config.toml
n_layer = 14
d_model = 320
n_experts = 32
experts_per_token = 1
d_expert = 176
d_shared_expert = 512
activation = "swiglu"
moe_layers = [1, 2, 3, 4, 5, 6, 7, 8, 9, 10, 11, 12, 13]
router_score = "softmax"
normalize_top_k = false
routed_scale = 12.3
balance_loss = 0.00487
balance_bias = false
router_z_loss = 0.001
init_std_router = 0.0155
lr_router = 0.00143
vocab_size = 32000
norm = "layernorm"
norm_eps = 1e-05
tie_embeddings = "early"
optimizer = "soap_variant"
lr = 0.00264
beta1 = 0.95
beta2 = 0.99
batch_tokens = 65536
seq_len = 1024
train_tokens = 391500000
steps = 5974
dataset = "wikipedia_en"
Below are experts of layer 10 (counted from 0) of a mixture-of-experts language model. Rows are named gate (a neuron's input weights, with its number), up (a neuron's input weights, with its number), down (a neuron's output weights, with its number) and show model dimensions 0-79. Each number is 128 + 32 x the weight over its row's rms, rounded and kept within 0 to 255. Numbers have three digits each.
Before each expert's rows: a language model's description of what the expert responds to. This comes from a sample of Wikipedia text that the model never trained on.

# expert 8
It responds to: Social-domain adjectives
gate0:147152180119074079154124071117069123145179147097129145120182121125174110112116130043118109130081169120137108167169107172170144169127112181148140141091156188114128067078098167148082055110076139133145120128178196129209113147151171153122141157
up0:156116024104153143068147130167158097154104144130146104075052128127115088162097132162127087112133089174045110110139093102099115146090160105142109122102113123140168141146152118102161149118131135150083117146140148169094113112136159104124152147
down0:124137138173135144076148143202138115126156107129119116151121176143162162143089161172156068144137130116177154092134134121138119122104120059128210140135081062101169129119166174054152107153146084100051117140134185147133143063147094160099172092
gate1:099095088061083109172199130143188132079121177142124094114119088126167077182130146127117147170074134151154151133172123200139143152133115094107112159126146114149105108159144155127074177142162122076138156132103106068152111145132137095207141110
up1:148126120128132116161226109096206170103109159160115114088093070117142143194138177129148148141105137100192120135094137150164160131132083053122072107170128102131109131210161139132083192104148120081108129153113116113085134090147131098188064106
down1:105169128129116139178195089143119122110146163202095145093124139064086124106133146115124162073080195105114117115097082104127141088096074088161066102146133145098148163106105113120171124077134139164115156125075153070157133143101127152094108132
gate2:090048094185138066125120160129175045075094154094107093142150187098199150141163181147124122134030154097122154133080120105142091165191101114134167080139143119153098113139143126139184216102079141091168118073107100099085109109112099185128141135
up2:120118117065118137150109091123130142124104124119097146155154143220113137171099142157117164124176110116086135118160132148125142135055168090098145116190130132114231176129161169134145065145163103100142128128166094081080115107143131131099163106
down2:114117145202089162125116141141169117063115147067100160065178126118138034176150086082127160178185112183093148192111061145156132068135130126072116153136080110077206168155165099098116124094152114147094108159089123144151153129131139193121128107

# expert 6
It responds to: Dates and sentence connectors
gate0:137117106141094160139120121103161088096148136171159122113098130107157113130156163126128103148211125154133129114066116096105101073104135151122116143108102091136133078142065114107177154124168136169108151123155119135123159120090086065161123179
up0:151098161117130168133158105150129094174153169103139103119101140180159097126137143118103145162176136130066136146145144085168190085095146157175116129099139096125107148131189120128147144155110159108126101105127113138128122085166121121119139140
down0:159113149147148086139145139116097104117155085142089106101151162150159105122145111128135080092139146102150127180113086123129141149093061158149065125116093149123088160118182151135162156164088176099150116118139175105086105165105144134110074113
gate1:104198103150109111137128105176108134110119095132120171213137106093128175066110095088135090076159072149082146099202133118099090137101151144136097196195119129126122085121117073100142153150116164065165162087118148145065158161139090102127151091
up1:084170139198129146134085038102080142125097148122151129124178125163137130120147138087103125149135175121082145114176172179100077166111131160083125129182146131105125087135043098122082159181122117118096153117041153133117143125157128123157106150
down1:158131105124082168097196138172127154114141139140122116098081103091086143123151153122118120162131123175111122162129129091114135165126143136135105064102190098135112098126129156175107159118142141069132144148135127082049131063137121090112113111
gate2:182081064139154142135137134179095124070134135079134147120175104097155117178127145138171105180130132099116118130110133161141090120128107133115123153081157141178111136171134195115108097157133048062119158160134151138194135146174109131107200135
up2:109086104142138118104144169109094093115095095100165148135117174137145107169158113164121155141146116140162102169115153203149164183076073134168115101108129123089123085147093125145104153152152136098171141060124153107203080123171149105133116152
down2:169100110138142181143140117171120170101131210194159090096125153118100083139120110181157048025121086097105144162122142138137126136106107138158152075098148059131134137156109085139151078117160153107108128202106137104126149142139143164168075142

# expert 25
It responds to: Document and object nouns
gate0:148088104192114123144175185105134142124104076144136140117135141154156065178098119110172130124099106129058167126135112171065109106188109205138121095128121140096169093123084117152078107130119187130116158077163107102131197150043150137130089190
up0:108156072160189144112125158156160126157104139103139114085192094139138137127161159133166074123143084118081088114170120117129116000131156113140137044096117126125115153115113136133163077081110176124204130125175089141132097140133101149119129103
down0:091091141091101092202084165158176091150144081141124134130171168149179136125116135104124153149154062097131130145151179140086197133115094149157146122127102084124097148046172180114164145134113190190053140158174161153186158076170160179126156136
gate1:174160147134113159110167147167118123138101059167165141090080204143134152153116148171097095118108174156168066172118130116131150075141130102099137124131136089165164110129136072130118057180133112127133062113148151121157157043086115120133160157
up1:098171126213137114129137093124168131109091178097086114145159178154122145112120168074113125153094127114126131092172113152107069155138124194135150111132125162103090185152113130156132155108114118152148150084080091127185069146186136136099108108
down1:172142161124062060133089209145097097163156148172159102138153172098119090215069131155127155124180121196149111202184119106135118113141084151162109103206121114166109102150182141114167102136114166128103098108075171128127086091125118113114097157
gate2:139118178129109100096167101100104113133091134186142104113134150167093122127182174075189098187118156105132135086116144153140106095110121173168118176124113079186180086091122150137135189200142083184161105144105137118141081138114140101186184076
up2:095130100105132150157134111104111175106153080140120084116139130145154119154140133146105121130121112187092126136136125088192163147134137182172127104111127167116114129122167110163158089163130152067140149107149178070063145152136158067152103152
down2:074093080101110112094100097091137069111055071106116111088142031160116153118140172095113153120130163143132180135096159149111092151110116126111077100115151152106190102084122085135137153095094108039139137154088155121159120115161121115107165121

# expert 23
It responds to: Series and volume words
gate0:171146163164191093072163096095133127135110119148161154150142150128154065115078133120139127131155097138134110108128133120093050104113162166126164146120180137094132199095159155126089090131163121081159126133133107125125109096146148150152132137
up0:166157150080117109085105097094126132147149130175077121141175132148132090108142133150175107107149131140115118146102104116151095130107153086086141073083062067104067119128149103139122167120080135107155130144088060104127143094085134102111173150
down0:120093158133061141117099166164166089137149118155102101126155134139165163050145088124140154106081147091125094131066106152136111130069166132140129140124088126097147150172106118121065132156137103126142073121091154155009146131099118147097165134
gate1:121162101142102170193144136155111159098073113144175118071121123119084088164135140133137142104126139137142215118153155149092128088157030136118118111114104096129153119147089188156139144138138147141139157162111110140125112171116126131147190103
up1:105138129136122145213120147084140153102111165062129125120108121189076082159153108130091149084068113154128188135126167106151129089165069138180082122098149083148152120095103142092104112126159162154146169104087164135130168142140093095066112131
down1:093131152122083134084127114128157122105142167153142113154096111088113098057124128137105119101163119151087090151141141133174138186157141175185167158133110181121045094134171159110074130122103132088169103120110143068133154153146167134118121138
gate2:082126163114121117095096142092116106150109078113106150094142155182088122074108109065115110095118105115147136148103130117104165107071108081186141151132103113094148109093117093123104122085127121084142143124104179135144151097130186135125136126
up2:137125161062134133130140142105122144100150148147156085176131100103118118142104134092111152137113101113175083138132070138134093135169123153075117110129140103192122128143118178176130119106063142165180099130100158137085097145127137047084156175
down2:181184195095114118153098088224140099126112085121132146156199134145113138145155108140149223071106086111168145103164185092103168095138147112103194079116118079172184139168165159125153125197138168132112096095163165157114116102126122115118116119

# expert 3
It responds to: List and table fillers
gate0:131163160131095172167132113121165165150153119114119102166109085089150068103144123173156139136139064103103128136123162118143145100169094102125103061140126143173115093086133089057135110159108113165109135085230098140167076184116079116122127145
up0:165185093154117158103130083150110190131132156107139081132120166099092048124133106117143173166145095198149111100124158141091119128134113129103130105122174147192180169133149125173137155106153116186077062098146161112136074140117144136131201118
down0:131086088088114173144144128152088176127142118054111122106130178113131181103180119103117121102137121094095045102204134194114108169141107131106102114131164126086105089118071083121083169124108103152106140160127087148206113155105154122122134136
gate1:164150133121152112097166162180079096121140080130153097130153156069136087150173126115108105169094094105126099112177126131107213139148087095088122097134135130181205094134117146078060128111124123159180146132222150094130137133123135115069113163
up1:122110077103157147099134081154086170157127164129118134112121183074161119094099105146160084085187119203150124176126147127146130089116162102107115136138079142126092132204144131117098126108128102120167235110081149170172123082138094127139128100
down1:151149131085150133180146142111163081113161146118153147137092123152162084132156180136130140157157065141096162193063150133177118131074099109109109106116078143179121171088167091166127160084200079097176149144058153165118081150163118155150120202
gate2:176146068106143110106089144108154170176153117090178150134143110113156160114094169150076202135154109115110134080116091163100172154175093113161131144112118137173094092117077140107142149076157144107168092126135121081136155106085115170112173065
up2:147148124115134204131078060158085083182140186095125087123155184146080134105129121117115099112150103104148142082177106190140203143160122153135181122120155120122130157122114192094110174159118185118149101028129109087086108110093133211170167130
down2:145208224095152163163140087162099124106117190103157154181162105158136135127151160155124097109104117121141152146116070144148136163093150193159169118143159179102130140117080146115171186171097145096105117162087120130154155094120072170226136102

# expert 9
It responds to: Profession nouns, credit labels
gate0:079129069217103121124232140110105182131095189100091180121184182179103121106077150142144157108123157133103079159155167151151116143101144172111131125098151110120105085177141176123131113130143105145172125164125121116135133147099132148176178084
up0:140159133128106129051168129092116140122077087076215095139184179158109108088145126170118091134117128104086113098166125094148140146114134114183102090106110145144179107147105124145096155149107108195099152145087093116128167155101108142140101143
down0:077138136135121124161134099139129123116164083110125147158175121136087133104109062172118146110096165118117151178167164134067094194060116165134081122135131116126061128101142129084148096114158192113134148143147124094089107123117128120165084071
gate1:131123224083128117104095123153103152140113171101080188101096129110134152107085150171146043126168127097100095134108087109201168136127103124034147125207112114108167076140181169133120147151143089158151101099172113143104140189119137083134163121
up1:124134212111087100141158107128109155158143182077145151098101152089163096130065036194141087245142120104162070106060148117165155112092131142067093170154116125161133118146120120140127125118146086128138107080128167181096110133157161055117118096
down1:097165159132115132114144116127078165109146122114158147122157147120077052114161125199127184143175117096130145120126147106096212210147166141190136079088103168118135129121126172168125079111141160132120140170174119167097134174174192135162113141
gate2:122109112119145163129173132153110084092111123090132158078168177151093122123144144174175109104124121108145160086092094101160171122150125190112110158139130109108132160117163151111130127145113144132160134096099152114075080181192104150190132147
up2:106128150160166125117095179094157122103107094189093110163140111086175106130109150157089159160129104087083176155124184105096101130149114141151147139120185153142164105139111129121190172112129138103189099138122153084111155128142132157096136112
down2:067107123122047108113112164148185136153134088125053110158135130199122118104141167125132071161142142114118155133116121090168156144150119197114065159157088111147170128091133127115121145124131139128089161147196098116125097178099116178129110153